Experts of a small language model.
Size: vocabulary 8192, 33.4M parameters.
Below are experts of layer 2 (counted from 0) of a mixture-of-experts language model. Rows are named router (the router's row for the expert) and show model dimensions 0-159. Each number is 128 + 24 x the weight over its row's rms, rounded and kept within 0 to 255. Numbers have three digits each.
After each expert's rows: a language model's description of what the expert responds to. This comes from a sample of Wikipedia text that the model never trained on.

# expert 26
router:089131139099156148130149142141113147101120128117120127161104175127104125108165149133126106124098158152128119170145125099121163131087131121127160164144173157113133122175139115124138145144122102141088144126160101159137154144159110157169182104095130167126144122153138144104150123128124099091102155148159117127133123153097130135129180115103098125087142100130052160121117145150131134122117162110123120131102119151130131158166142099103123132145092143090091166108141097161103122074171126
Word-final s, es, us, is, as pieces, chiefly plural endings (patterns, nations, scales) and s inside names or words like Crusade, Discovery.

# expert 17
router:075123098162126129107141178129141099122126127116150141147138123139167121073160148116119095113079148119170119154133132124183139154085135131116150148148102093086143134139083098167152114145124103152160123129155109172118112062106128188146130138123119097135132124122085148116145088125109104121098165118128117156147126134106121137151126167142136144130140119159087160126091150140145155123130133135116143148140167144085099130129133079099161104114177126094133138096132125126098126118152116
Inner or final digits of years, counts and statistics in tables and infoboxes, such as 1933, 814 and 413 ft.

# expert 54
router:125134157116169139142165161125093140128118116083168120172174146130137120093213134131121159150139145139117117134123118135179142128102139151119151133168090107119115105155105106105143123146130113111121116126141134107140088116171130150152157101049120117112151126132126136114148158067117104109082154158126147095152150154112154142146138082149100102116115132143103149125097138128174101147157149119136099144139120111136169161136153126124151103139163133120073143110114120154135135144150116
Determiners the, a, an, his, her, their, its in running prose, usually after prepositions like of, in, to.

# expert 27
router:108153123111148143094149131109112149090109145096132126106142111128126135099156165142131113127099161139083109142168148141124139108103135146130125157169154111135154132135105091152153143124142072132108101128115103140107107130145127104142174112094124099091132127146141124111164141138181117159090164132105138110118181168139122112157150112128084111077158127135094186120122155104149105154118124142127109149115139153112130149160133086124193166129166100113092164112123091119118125102159162
Spaces and numbers in dates (February 19, 2024), the word "of" in "age of", and name pieces like Dual and Johan.

# expert 41
router:088121131130159159126141106101145110116098160115138134125147167128106137148160134080136093151118146153114131168154133096152141115091155193108154152134139129122131077173119101161152125163149101168121078128133107146129141130162173115136170112133125109135147129160145148128119157136120124127092165174119142120119137151114151121133115137135136165107152164154117184131110147124150112139134123143127114171105176133108175167116135096091152124126132142067101145137104091147128077110131116
Line breaks, hyphens and pipes opening table rows or list items, plus compound hyphens such as north-western and Saint-Michel.

# expert 63
router:094124153134152129099151129156128135124118144079134129142110146127118146097154159144112087152127166127113097154119131134134128117066148144136135144156116131078096100145089127164145151143141069143125101128157147167135125116172141120149157130141116074114163126159128158107159110120116101113073157154145108145141173162104159116157149126120119118086161155169104132129096153102145127183098124100109116130141141151106119141151112124124178118131148142069101146133105114129109093094149133
Digits, percent signs and capital-letter codes in tables and results (seeds like [4], Votes, %), plus able in disabled.

# expert 35
router:101108132132129114108151113079104118151116123105106155137155134128099140125149145142106102113085134104131128161181129104134141118064175146123150148113139126116123135137073084153184133137139103103127137120105105142140160119127163178129156114103120116094120129142163152082120080131150144085124151151137121112134162117150132118125144122153123172103132139167091130140099118103156129150117116116097135195125140158115141089155123127110152121130125073057108158096139105136106112111122142
Table cell pipes and digits within scores and decimals, plus word-final suffixes such as -ly, -ness and -sh in Bollywood.

# expert 4
router:116135141147144144124144130128109134116114148111104133136142110128138147074169155126164132136124129150092101157147160092165143116075184150119130134158159151131143122129092097119110152130143121105155130128103115127123161086149133114114147150074130092129165125098150144071154130134118117119081165126153079115084162152118122135152153101137112131116150152150067166099126134118126104162133122133126104130158147128130150125123111098116131108132187146081078158127089094153120088107144145
Prepositions and adverbial particles after a noun or verb, mostly before an article, such as of, in, out, under, over, along.

# expert 7
router:101129130108178107153150122088091154107123149123085144141156095135107131160179150131147126147131113156121091182176121114148143117077166148098098138167107131120118099156091125159150136127136104117122103090116113148121106147139163145122145121096124132137159119128124123114124145123137087123095173153132106151163162160125148079156130138137126147071133158122097159115109130153126084146134154144147113125109130151134140113129138124083115143131160087068081121096126143135105126095105154
Spaces, line breaks, commas and === heading marks in tables and lists, plus with and the after nouns, e.g. "road with", "located".

# expert 36
router:104128132097117138138118133137133151074119118131092128133146139128114135090115155113139105112134137156139071164158113126120143138071105164117121174109129144136163064122099139149127185126145108150130143120129089150117136146155114131101185069140129125132140127158125155090160158116134125126100130140119109127144153182127106121127148098081115116089124121167068158120095168124119100141135121133127097129106118153128167104112092127129130152130138148137081130143102151150129077078149126
Opening pieces of words and names like p, f, b, c, Is, uf, ist, plus his and spaces, often in biographies.

# expert 48
router:091137126126156140101137138093113147102098143104142151143158153128088161103147149159112091145136163155073135120177148103122136126086166157137149134142137116149115113119103130140139173100137114116127110127152131149134125109110122138164138064139125100096138125153151163103150122096149091129117148165135141138165160175134137123138161117120102147102153125127113175110114145098173089128126127157103145142115171148104120123151126073110165129132145101085111180080096125147117114102115095
Past-tense endings and later word pieces, mostly ed after stems (dismissed, Preceded by, knighted), plus ly, son, ley in names and election tables.

# expert 32
router:093121120117124131136124143150123111133114106112118157158193105126158136129106156150107108098143137105135083149150143163121148117073127143098126172161128104052135106148097130148138122142171148145112083125146123117131139146132127122133159120079128091132122122170189123108134133102123131144085130151109143134176106147162165109171152131141098137115118117121136142132147143142133152097140121118126172165103157165117127164136107131136152123138148109103086184112103169130124105147125187
Capitalized nouns naming institutions or entities, like City, University, National, League, War, Party, plus common nouns like film, housing.

# expert 40
router:100135122117170165128164171136075151092115143108118176127094169128121099115138127145096098139094147148163119179143134125160128137076114147132140177150127123123156128173113146137153131160133100114135115128128108169125123138136134136151142110085114120127136128139125127101130119135155137095107141128105135120115130152055143106126125134102090109108137151131111145132049173156169124121148151138098072134124116153125165152119100108126131123128128120091071136132105114139111077092144139
Inner syllables of foreign surnames and place names, especially Slavic, Greek, Indian or Japanese, such as Gal-at-si, Ol-ek-sii, Na-ka-jima, and possessive s.

# expert 9
router:111164126080186116111115129111122139086114109131122163153167157129097113122157173133160150135124147146110110133168149118134154132103164141120124120118122136129124113171085049166126121139112127113111121126116127123160120131158145115102092090125143094101164121148174120132169147158149117123098153118135129160129166173100172094164117127106115124090104177136082121128130150130169159142130173135115112143089144143119136130142129131090140128131123123137076124157155108135102084132149137
Line breaks after sentence-final periods, the == and === markers of section headings (== History ==), and ---|--- table divider rows.

# expert 31
router:094137135149105166142120135119113119122119114133105131091134115127090126095146159127125107110108143095149090121134147074132133165078162158078135133161122145168126121151119090149114137130144118089133156125135114136122126134185159111130127094091121137133148124136144123092122147118147105108091158148102114126159148132115141124137147147102128137113147124137074158114093114109149116109116147124135119164121179123184154141143125069062146120134142084119085172132140084153072118122161155
The prepositions in, to, on, into, also sentence-initial In and On, and === heading marks, e.g. "inducted into", "research on temples".

# expert 28
router:104143128111152154141159155118110142126097139120104104099154120128118118121126167135094090138074144144138101129140125152188148112086143142135089119121124126089117120194055114142124139168133097098123100126135138132124125134145109145154150088121125103132136126160145121081165130133115109109102173135145090119138153137094138150156149100139106114105111168137125141121112169110151105087121162122086104132122159120101132201120098096140118146131161095112094154129115090114136091104131136
Word pieces like ent, tic, ence inside words (correspond-ent, Pat-ent, Semi-tic), plus quotation marks, blank spaces in tables, and their.

# expert 1
router:125120108111124165113152131113094097113106149111109119130140133128128105113177186105161074121098105169137105146157152086140124156101158173130112142158161112114129083123091132140156157189143099108166084129142124156117146116165100126111155139103112122107137125178096123107142155176104095125124162124145152127145169138099126142158139103126111140121138111163102116132072163140142130169136127114102095136100162151129150155127102103099122135129171122132129112107121116172128104110129124
The words as, for, with, who and such after a comma or noun, as in "such as", "as well", "for him"; common near taxonomy text.

# expert 60
router:096125086128112163099099138085105084117123138065143170113149119128106115111178134145137106128149142151122142165183104123152149117075146139106127166155141095110144130165101111110135128135131106120115087128117123149159137116134131149131183116151123099100145131164171127069150158120163125119107143143157114093141157147101155137144119103121130095104130138117081151111108136151169105136150163141119120200139159139135158100140140099125136143131134144100128150120121145151126077099128136
Pipe characters separating cells in Markdown tables of results, standings and lists, e.g. Name | Location; rarely while, received.

# expert 8
router:106134113139131144091156173098132143088119161106141168127130116127076136103157162119132078113117123152129119139177148102116130140087128163125127117146125130121122104168128113132126144154163075159124129127134115163106114132162131165153152058106130119117144126157152136115107113121162108113128162150125109112149177192145132093145129107099122132116131122128093172125089152094157099153178118114094108130122139148137184169135112126124144134130145162113096147128122094165144117107160156
Kinship and biography words like born, married, father, daughter, children, plus "of" after names or relations and colons after "Born".

# expert 52
router:082127134123140152106124146144098155128135152121166158152094127134126124112124162111123133126104150144125134172131109162124147140097156148114136146149121140125102136141113112152123103149160114137122089109136163165102136138152157137152175113093122135116167126149150115084143133128155108134112154157084146126123202179131159116148142115099107121101134167124066165132113153134158137125140128115144135203119122155134153146168097077129169109141164123108080149152104122133120100096129169
First digit of years, track numbers and table values (1974, 2022, 12.), plus pieces like fo in Portfolio and FC in club names.

# expert 16
router:091141125105177185124157184075090138118122118091122106147149128128122133132171156131120090124112131153116115141160153074177144114091155162115159145139128094123107125163116096148116127169142082150155118127131135171117139102157141128147174139103120072119146125150151141103130131118143110108113141142147108129165162140114136102130130113108107128079100142120103135116100103122156144127110128081124125118119145130155134163159096131147143111128126106096079135062100114133136112112159148
Number words and the digit 0 in sports or tables (one, two, team, T), plus word-final pieces of names like Pir-ates, So-ft.

# expert 61
router:092159155140167162133137178113093137116130129100126086117141127129133081156132169149116106108101141138116098156117114128166142109082137155104103159139141109097141080173109102146136143182157101118113101128102085150114132100136143147139144148103129107139148127125172156078147169154152094125111173155119137137133171171093155124128147129083099119072111110121091156130127174125141125132143123134136121145114169124122134144135133136152143092129124148115096131130079126119131081117148135
Words in articles about music, such as album, band, song, performance, Rock, and pieces like o in balloons, bassoon, et in Ballet.

# expert 11
router:096129123106159152142135141142084128131122123115120158125129124133097140144152134127149107109117164149150096129133158128165163116050116155139129110124146124144111128150114096123171165145109076160106116112117121162153097101148130118142168112111120125138152121126141153122154131152142102114078163171126103127164155123113146099176143129150109124100165130149116130084124168137155131146116141135114105156109166132140123172164170105143192128124140115089107151100099100146149063099145147
Month names and final digits of day or year numbers in dates and tables, such as June 30, 2010 and 20:00.

# expert 6
router:084144068111143132116134140116128147114102156102121114176159114127102158109144165151098123139130148128091112146131150124144139112093154129121152130142101117122113119163106102125131166114156104126138123127179118161166094097124136176190122147090118111101140129147166177083138149113113089141097170132157106118155161152118143105170155098118129140089161145146092128152120161140161120150129116081101117154157165137089163141124117084113147137129131134129084150101112128129113119110135126
Word-internal pieces such as ner, able, per, ro, especially surname endings (Fenner), plus tokens in LaTeX math markup and the digit 0.

# expert 12
router:104132112116149156123133135142129133098112164102132118123139158129130130141154143144117143134156164125095122162147112160169146128079127141105099172145100148113140106147135077101136153155144130090110101120116115167129116127118166148152115147102105117088157126105147150077168161113140107145092155125146099110133140141099145139152131112104088163105154141126074140180088157188157081161133110116102125115102144136114148125137125097139146128129087138102088137125124075119102097085126160
Short consonant-vowel word pieces like ro, ga, ta, ur, ma inside foreign names and words, such as Kierkegaard, manga, Ecaterina.

# expert 13
router:098129150137153148110132109126108141117110134121120144143124117129118153090141122143108118134089155138104090133148118145150158113085190114119100128140144104148149133157107131130127142142139095123083128127118082133099159106174146120105150153096131108131148126153130110096143136130162093123090154166132118098083186146097104098133133135116128146099138131134071145135109140097164076162121145129105113143128183158151151116152141095133177123127184108095074168148130133176129118112141158
Prepositions starting a phrase after a noun or verb, chiefly of, in, from, by, over, during, between, e.g. "support from", "House of".

# expert 51
router:113150156128199130150136136129070100118140135105143126122126128129090108118141171125115099127111167154133104151124113149151148133109122133131137124145107111105133110179090116159158106156164066136144123125124130158132138099118137162132163114103123135120132125150189154103126166119115092115111142138117102158167158142087111109161141157109093144050138123170110144108075148130161139133127126121118107137126149152081151112152125122133144122131132132107120131114097093127138051126150155
The digit 0 inside years (2008, 2014) and music or media words such as album, song, guitar, music and life.

# expert 19
router:123140131104150158111163149094074155131104137110165157147161135128087114102143158142109121121151113124109084110115135126146121130099161167118106171143169103104133106146092092154161129113163107144129093126150133165129111134136133182162149089112128088097144125132123151117148151134141119148101149173153138166160180142118153111141143137089128143097120127114103125126090124159142145152137105125102164155069172141132149135165102120129130127132155151096121139146094123119166118080119168
The digit 9 inside years like 1998 or 1970s, plus nouns like season, team, film, game in sports and career biographies.

# expert 58
router:094127091117132120093145110111107131119104114109118132150150118128103127108146186110120126122076130129147081191184090146147156097111161127126125133137126140123139113163156119146154150134123088120118114128128150157133136099141156126127170126115123124133142130144127155101150164116134075128075183128134145091110132152105130115181159125153096119103160117109125126133102162111119131142110118113135123142111169168123175149139143086109136103127157097072071149102093115108087120150106134
Byte pieces of Chinese and Japanese characters in names and glosses, plus sentence-initial It and States after United.

# expert 25
router:088096094118157164119136156136127179085107166128147157152133101129093129122147171115155117132151154161113141151129119134121146128096124174108104146155133117148123133146117137124138192140169113148084103127125108128092103151167104117132168107098120115129163128127184136132166118112149111130085178154088103116138160161139123114136140100101116130100160146155075137137123114126131107139119123118122132145122142120133157168152077122135125114128159129118073185136130113149108102076132150
The first digit 1 or 2 of years and numbers after a space or parenthesis, plus word pieces like nc in fonction, lio in portfolio.

# expert 57
router:122122115104139149109118159125109115119086135122124119173204136127106125128134162134134111112112152140149104127168151104177162105079174154069137131128112101105114132146114080127119152142141103143087082127147140155076129084148128142126129106104129088137149127157132117092153164117150090163093138124161120120142179167139149126112160105128122099131181092138086140176138118105125108107131104113113114110108139145130155149159114118111159114130110128119092151098099141146137111105137126
Opening pieces of capitalized names and words such as Al, San, New, Her, Ri, as in Al-Zubaidi, Herring, and hor in Shortly.

# expert 38
router:135158111141155136098122178133109120104111141118132151156110150129136104137124176129121088131108110117146129160178098140136139118101140156102158143139081145068145121166098110137135185157123089137119088128151134163121125135131156141175154105135123125110142128121156162093153183156158114133116121115117145130138183145116154102130156104087115152088131151149102101128107149114138137163113119097131119131113153128101186160142138104087172102129108112108095126098109126172106108093135142
Mid-word pieces of foreign personal names (Ja-fi-kul, Jo-el, Ram-ón), initial J or Ma, and digits inside coordinates or numbers.

# expert 50
router:115151136115125138119155175113071115103111129138124142137134141141119132148159160124129098149127130175121084141177107118147158131075131166090139146172147139145120133144087119121145163137139101120150093071121071156118131139160109133132164129111129112114145110114100133105129139111137087132079157163119122145156165164104145107161155135130117119099144124133096134139113142138156083143123133123106109127095153125116149130146129110108148152125138109103054133124139091153127096052157161
Lone space tokens right before numbers, mainly years after months or "in" (March 1945, in 2013), and table cells.

# expert 43
router:098132131102136103099158159134114120100100100082103136151159120150130085114119151125106093137129161114190090146150139114105146136078143153104151138141112130080123134150079106182154158145134103118128113110108104173162122077137105154147178098100111080148118123164090155111127154094124093122121145135155133157125104135113127135142141144147112117111115110140112164130093160126166142119110112133093124146121185133122130121147134113080150110107138123091113155138087125100153103114118113
Digits 6–9 right after 19 in years and seasons like 1997–98, plus closing brackets and French pieces like ne.

# expert 53
router:083124138119138159123149107114119156097129165126117126141161180128117119103135142144133075125129163159094104170166122127142144123086154148094131163156140149114115104160095093121142179156151136138121129127119107148134132093141160150102164084121127123148126126144152158125157173101148101120096174144148110115126128165138126113164154119096121144118133126130077140138124142168122137114172144115121094152089178171080135157135127112118162081132141118102088134150092119124104090108126111
Line breaks after headings, table separators or infobox labels, preceding table rows, list items or section titles.

# expert 21
router:134118129082135154117149120116163117115135148132128099126129147127120154111172166108148110099134197174099079140152113121147130084099154117111102134164144107124132122157112132136148161138143113118135086127123104098124163121174100157123169117115106108128143125113135119116163141123141100117109163148118102113136145145071142144159140095116089108101162163117096136109107144107141103148101144103138133152068122138121106123145115109107119130127168135085092179099127095147139082082133081
Verb endings -ing and -ed plus adjective suffixes -ous, -ical and -ance, as in burying, disestablished, preferring, introduced.

# expert 15
router:069135078120149149128132123146098147138109135045124129116149152128115130119135121147137118136160158131107084154149110128143149164054160144094105155153122177118113095138084090106114132142166130116130142128140137150143128122126125168140156126110126127127136127137126112115157127130146108107140155160158097121159141170110156128172147131133140171123166096112058118118122155174157121159145118142114112166106158141097124157140123114132137105130140161133099160123129124142105062113113123
Word-initial and mid-word syllable fragments like P, Pa, Co, Me, re and ber, in deliberately, Newbery, Caledonian, Coconut.

# expert 30
router:106137109145131157126136135096100127081121138127119117151113164128144109100162156166144077107128143165097125170164127113131133140091160149123125133127106127151142057157096079158167166183148104117124134129112104141100125121179132142140163126123120128128133130150154149072121169092135130102104151136148105161138141165092116125134128084103128117114135131136071134142116152157141113142140124129099140172090182155132142146154114132114139069127154119106104152142117141142123118096122159
Line breaks between list items and table rows, plus forms of play (played, playing, plays, games, footballer) in sports and general text.

# expert 46
router:079126093138149152125135166101107131160102098108101129155152146130141096096134142112132127120113126146117124139168108139119146114109165122128115141137140116126129120157096081128124133155141089124108151130138105148135129083134163146156138097107113101102133129144137156078131110118139123119108155157128108116101154133082120145141127139133102154048172120118093165138070110120140123135105137135084158151117169143094140135162104116101193097132170130079078181117144142138133105100115122
Digits 8 and 7 inside numbers in stats tables, and object pronouns after verbs or prepositions, such as them, him, it, himself.

# expert 24
router:150167107138142129126139111108110161119102114119117125106152120128107127139125155140163145112138134180141103153148137140151157078106166168093136124115148114111146087150122092146157147172164137143118116128110104173138121107138141124131158119104118092110143127133122129082126151142133102106092144155140101113144133181136136108181143112139099140122186150128101154143126168117156110165114124115108134151130145138104157143136112103097173150134157101071073167112133085171152092112171142
Line-initial hyphens starting list items (- Destinations, - Original language), spaces before numbers in tables, and word-final letters like Maine's e.

# expert 42
router:087159089113150167144153161120115156107113156122110149150168134128099128095134133142117086111108154155104078159174114122130143132090129140081111128135143129135121111159100135137160172139130066115103094099147147163112113144129123148128162098116134100128160127095136111100127144127147114095115171129111095121140171129140129107122141141112120110099150140133079157102122169096118095117127097112108093113076142149133138144152106113149165127143133139092097146150071134123131104076161150
Standalone space tokens after commas, colons, slashes or table pipes, just before a number like a year, score or statistic.

# expert 62
router:124192091107151127125103107103146119121107152153125133125140179169111135114135101091125116116138115125065109121116117116160117105137115140121155162106154156102121147132122150116129125188141121060087076114141093138100096124160111144116171123120151120144170118129146125123127171129101111119108177150134128135140160128151152116128087122124161103130155172133128145072137152155156107114149111148135131119160114130195111129154143124153128126113123134092090129141124092152145080106128154
Bare space tokens before the next word or number, in prose, table cells and headings, e.g. before 1980s, CIA, 0.

# expert 49
router:135129111153180141101184157110109153108132145117116175082137116127127094116163150149165084105109092164108101148164105114109130073074150131137139142136130111115154062164136120121151094145120090120130108126124128107127126116121135099126137101142098102086125125133130087130161155138130132111130141157135119146185130153073127124140145122114112112121128114129123165119086154102180133160130151121090087152098141170129138168140145106105136111132127114106112119139100126158157087114105132
Word pieces inside words, such as y in accompanying or oxygen and al in loyalty, plus adjectives like first, more, most, same.

# expert 23
router:080168151124096162127131109115094134050085105068146122145086136128144099128144119095122134151137125134134116129173157123117142124097119162107088173112140154116135100135098105161130149106149099131136080129119120135122127153141135141164154111098103132107153128138132152108168154086170093152093147166141099116112153156135158113175130125133135151085121135144103145092121136140150111138116132139126120117140174153148152145191121120120142119130155115106122187129128099138147101100140120
Common words in running narrative prose, such as to, he, at, as and leave, often after the, his or and.

# expert 29
router:110130131130145111104160121085078144132124153095149133122182088129125108162150157125179135108136145158112078154117123133129174094104173153131112135116156083091117125134090136159161128178108099129142076126095123152141098101107142114135145122136129109092155126128145133111155133138164132109125125113144121124154108113134166142129159084115123118126122132156113158125129144144164157121168131129115100173131164137142136191157129086093151121132099075119101163102138139137153106090116115
Determiners, adjectives and adverbs inside noun phrases in prose, such as first, other, not, a, officially, and "of" after "number".

# expert 47
router:111147138117158131143129160154128119132128145110150149115147131126109111116125138179138114106123101112085128159160101091149111097063146158085151156130120134089116076130112142128141088176103147136126139127063152160149104086094129148137180124147114100119159127161132130107117159154139100149134134136109115107134169119126170126114144144110117133099140161120096133117108122114128105136109116114095127149125156132112190134109108114078145137124155130098052095124158136150100142088112108
Single capitals or short letter pieces at word starts, such as G in math formulas, Z in Zack, and DNQ.

# expert 3
router:078131100135135131133156113113104111131120123115115143133107141128127119143144169151120074116111142121114139172145101142137142120081148155144112149091157131115132100125092129131142137181156127141150104127169124116134121118131127166174135127098122148127150129158140153104162144147164109113129141174127133110128157120101163126179124127154122137103118148137103118118094164093149084152157145108093131171119178177128146143168108089083158144133150101094143136099130098168107079076115168
The -ly and -ity word endings (explicitly, generally, Weekly, Unconstitutionality), plus clause-separating commas, semicolons and table pipes in prose.

# expert 56
router:081134122076168159132168123134113147087142147120144149147127129128138130094156172125141103129147166134072095149143115136114138168097169159125146145180141122112091138155117137129149134130165103107137064129122143149123146121142123121152143108085115083108164128131152142111134128110161109127092162174056133132113158145110152129157143130096139126121145145105097150127100117136136106143102116114123124175122138149135142122164104095096158102130153123071092157123154114130108101105101126
First digit of years in dates and births (1962, 1988), plus words like following, election, previous, Preceded, change.

# expert 18
router:105121159157141152121148187137121126096137128102132111120132135128107121115141155141127099113135136121120092180170141116111142125096149170140127108158134137111120112164099089122129167173155126124111088126150113143103105109162147147151172109075140111136134125163117184098163109126136097130114147149137099087154167162144118113168111124097088115091156157129080142120107155118149075117148137114105128171131161129139152165129121127133142087131155120096072138101149135141149110092116134
Colons after infobox and taxobox field names (Founded: 1920, Genus: Spicara), plus semicolons, title colons, and some articles like the.

# expert 44
router:087134125092138123127127129108113126083135143088097153151127147127101142105161138115143104105116151155109136125180152096130129146063140156086146149159134135132122105177109123170162141149152111129132110126117129139156104136146128147121166116097119114131160125137124166106124128084188112145098136132124098120144140181109120132169165127100112141131133144127050144156158148139143141108155112110092071116126165140106151166148131133120183137131161114120108151146116119086104110109157140
Line breaks ending table rows, headings and list items, plus education words like degree, graduated, and "of" in Bachelor of Arts.

# expert 10
router:112091123118145148114168165131101109084119165118134155154113134128103087131163163130149122116101132128172098163132093162157120129096126154156145159140163092109136125153135110124158167147155104140117125128128107150114122136149138123140162096104124112123114128153118186099153166139168122139102139107100121108129162157100176078142147115130094120084142158102115147151069175136136125144126117107120072119110132151116188147134133117098144102128130123101101129144104099154123101106164151
Middle and final pieces of non-English names and words, often Asian or Slavic, such as Ak-ash, Ira-q, Molezza-no, and accented letters.

# expert 20
router:117155095143136157116126157091101182087132129095133127146170130130112133100122196100144116131118154148131108132168159123144145119104144142105157150179129153129146133122114070105104154134140129134106092126105130157114131122161132128158171139109120088123147128140130142122162132119165122118083167152077127093111157160148151094148127099098127109136147145124073133134140119159115139160110100088107123124113133119138126164137092104099173115132146137081100167106088103126135111088152104
First digits of numbers (1 in 1975, 2 in 29.0%) and short capitalized name starts such as Le, Be, Go, Ko, B‑ach.

# expert 59
router:107125142103160113140146138130094136096108136098130161133130122129138100138181157155097090111107162126127136146185092115134136132105125166146127147137166145123124103181111156144111160183161112132115140126133117143142103111157125163130126081138129100102167127143170152118168106124145091104154161139134108139153181157095138086176123121113133119099142108126114137125125139136128119135131129102127155123122181158145168138143145108132162136128129122042132156106101098160133111076129132
Commas and closing brackets after names, places and titles in prose and citations, such as Antwerp, 1646 and Finland, the show.

# expert 0
router:088134168114186148090137161131130091117113158094124127129135126127127105116192139146091122109073142123112102165125161114128172137078134177125140121133168120121124117121099090134185134160126107152163107129142115140141108092121137125165154109114133110118163127175138140125120139151102134101088151131114108113123160138106132122166113114133116120132127107151101163112074165137134156132127129132112101146124160155133119185123165111140134137129115103078113161123147105105115105079162098
Digits like 5, 4, 0, 6 inside numbers, especially geographic coordinates (24°47′57″N), table chart positions and year ranges like 2023–2025.

# expert 45
router:106156117156154118121127106148129139092134160123126119117111153128116112110153165156166114120133147144121069143150083083130133103080148156107122163134128160087141094166092089160136175155151145120125118123146109142137140102160114158156170155103120112151137126154153138127176125126144117112107150161154121155096125149125140129152164100097121144104148175137095120146118126120138147179104153093138136147119165152111136126136094130078125112132157132088102140153130115168094060112127112
Line breaks before list items and headings, closing parentheses and quotation marks, and the piece est in newest.

# expert 33
router:064166103069115141118128155123110149085119137108144148140124112128104118122132152104146101106090139145120100143140105151174125166091157185150160153171148142103113085142103127120149138175129131139123090127092107157110140109148122138149159124093124147117133129143112140084132146156139132124127155169095109131149166149074133112138154107144125093124141164153083121116097159163127107140130117094102143181116161121123166162120132117104138122128127151100090129126120099162116087131149129
Species-list and title lines with = signs, verbs like is and released, and accented letters in foreign names (Otepää, Tarău).

# expert 34
router:110127122092150139133134166119081157129133099088123117134161156130079145130092116152139146076124137145115121151124109117139133094062107175119155158157158108110128106122143102102147142189118140131152116124100104138114107124122122163140147109118110088158124121148128164089162140173138099095104145133105139150169174128098142112133140102134110119128133140058121147129128136134154135146108117097090106149129157148126157096158106130116121100134161082092076131162135135147135089120144150
Short inner syllables of names and transliterated words, especially Chinese and Asian ones, such as Grim-al-di, T-in Shui Wai, kō-ng, Ga-il.

# expert 39
router:094150118095146144121157154141108104066106146128149141152133136128133095108159166150094115126086156105112119162209121118124141141100131146137121150130130120114143103175105144139122158168144098131118099129142116161120115089158130148118124108120129103100137127134178151119165122111169111089141153136091160126137178166099139083147121134119137116099155106117108154134121150111144091153138137095128139163110154162130190129120136079147166127130133123081119147127112104163150112090131116
Commas ending a name or phrase in lists and before relative clauses, such as "Tottenham Hotspur, A.C. Milan" and "façade, which".

# expert 55
router:114106130137151133129154137104118126134113121078119111158174134145151142131178138165166152135126174162136096143120098156154165131074183135132123113103116089099101096143098121141168125152134103139141086125131138118151101133113143143158161100086109135103172125166138122112171145100144152101128151149144132087152112124119162150169152127125100135108125138133110117112091156149167153099124182116129113151142141149152154184120100153106157133128098085135090151102113123156134128143135119
Articles and determiners before a noun phrase, mostly the, a, an, his, their, its, any, no, after prepositions like of, with.

# expert 2
router:120096102153126177101137133111118089128126126090119130127160137128097161119135123158108113094117121152130111193136093119112136102107133158103123160120113130081123122158104111164107116164167088094091106127093121169114113104108134146159155118116129080108156127171159139064140114136161135104124120137126103080124155167124152157168117098138112117108149127131069159134094134136156111129147186097121131134129161157115144123136132121121152122134147137086153156107110136133140087094144118
Pipe separators between cells in wiki tables, plus semicolons in list records, mostly sports squad stats and rankings, e.g. Apps | Goals.

# expert 37
router:093108122145164136110165153127122126121118146093181147117132140145130132101137158126105113108117159125136113141118147114128152136082147134116092169163138097121097093130141066169150126136141091111152099127134102161157096072104125164138139104129117094093142130155151142104147100127112114103101166113106095111154153164118128141118129133113130154090162095155064159105091153122138148130107136128096088137138175125122118157120128098111199127126175134104097130111135122132147122103108112
Periods in abbreviations like No., U.S., a.k.a., and at sentence ends, plus digits 3–7 ending numbers in tables and scores.

# expert 14
router:124146105121180125145129168148093117123136123085136134130153132128083123098134120147148112104080135146125089143124117107139152109116131133116153108111095080108134143187119124175179118159147082137120092128118114129123145088137133139160157109069125161095135128120143131084132194137147110110119166157118097121147140149097133100145140126113095096073110135146098128139098129115144125130124127097163123159108138154129133141130140124137156100130165125118069149074098097166142100119129115
Function words like the, and, from and pipes in music, film and award texts, plus words like Music, Original, Outstanding, Best.

# expert 5
router:068130122095156160091136125142109123134118155127152117153133146128148114134137185153119081106122138133109084181175113134137127121073143155121140132157143162135171098145130119114118161118126106142125129128157123137120134138143165145141132132087119112113159127152104175107160149157152084135113141143140111121166168141076139110166159137111113140116168118150104155111102169106101105169137141139109130121116151153107151129108150116092137165131153131097081143104126120102056117108146147
Digits and symbols inside coordinates, degree marks and ratings, such as 41.3241°, 3/5 stars and RGB values, plus scattered word-piece fragments.

# expert 22
router:122122145131098125108118136140122131130109096078134119147147096128112118105148145168118125089078157119112118124173127112113132112070160152102122137138129140112171093186123123182146130135139107147136092127131083150086103158150116141121141115074132114140138127165167128103167148138158092118138160182141121118141173184128109116163145149137125124125168124114081121100115151123153108148101128130098124153094173160110121152158108134143149115133147120112101157111137120183139102105118151
The word of after institution or title nouns (commissioner of, Canadiens of), plus commas, colons and parentheses in infobox fields and citations.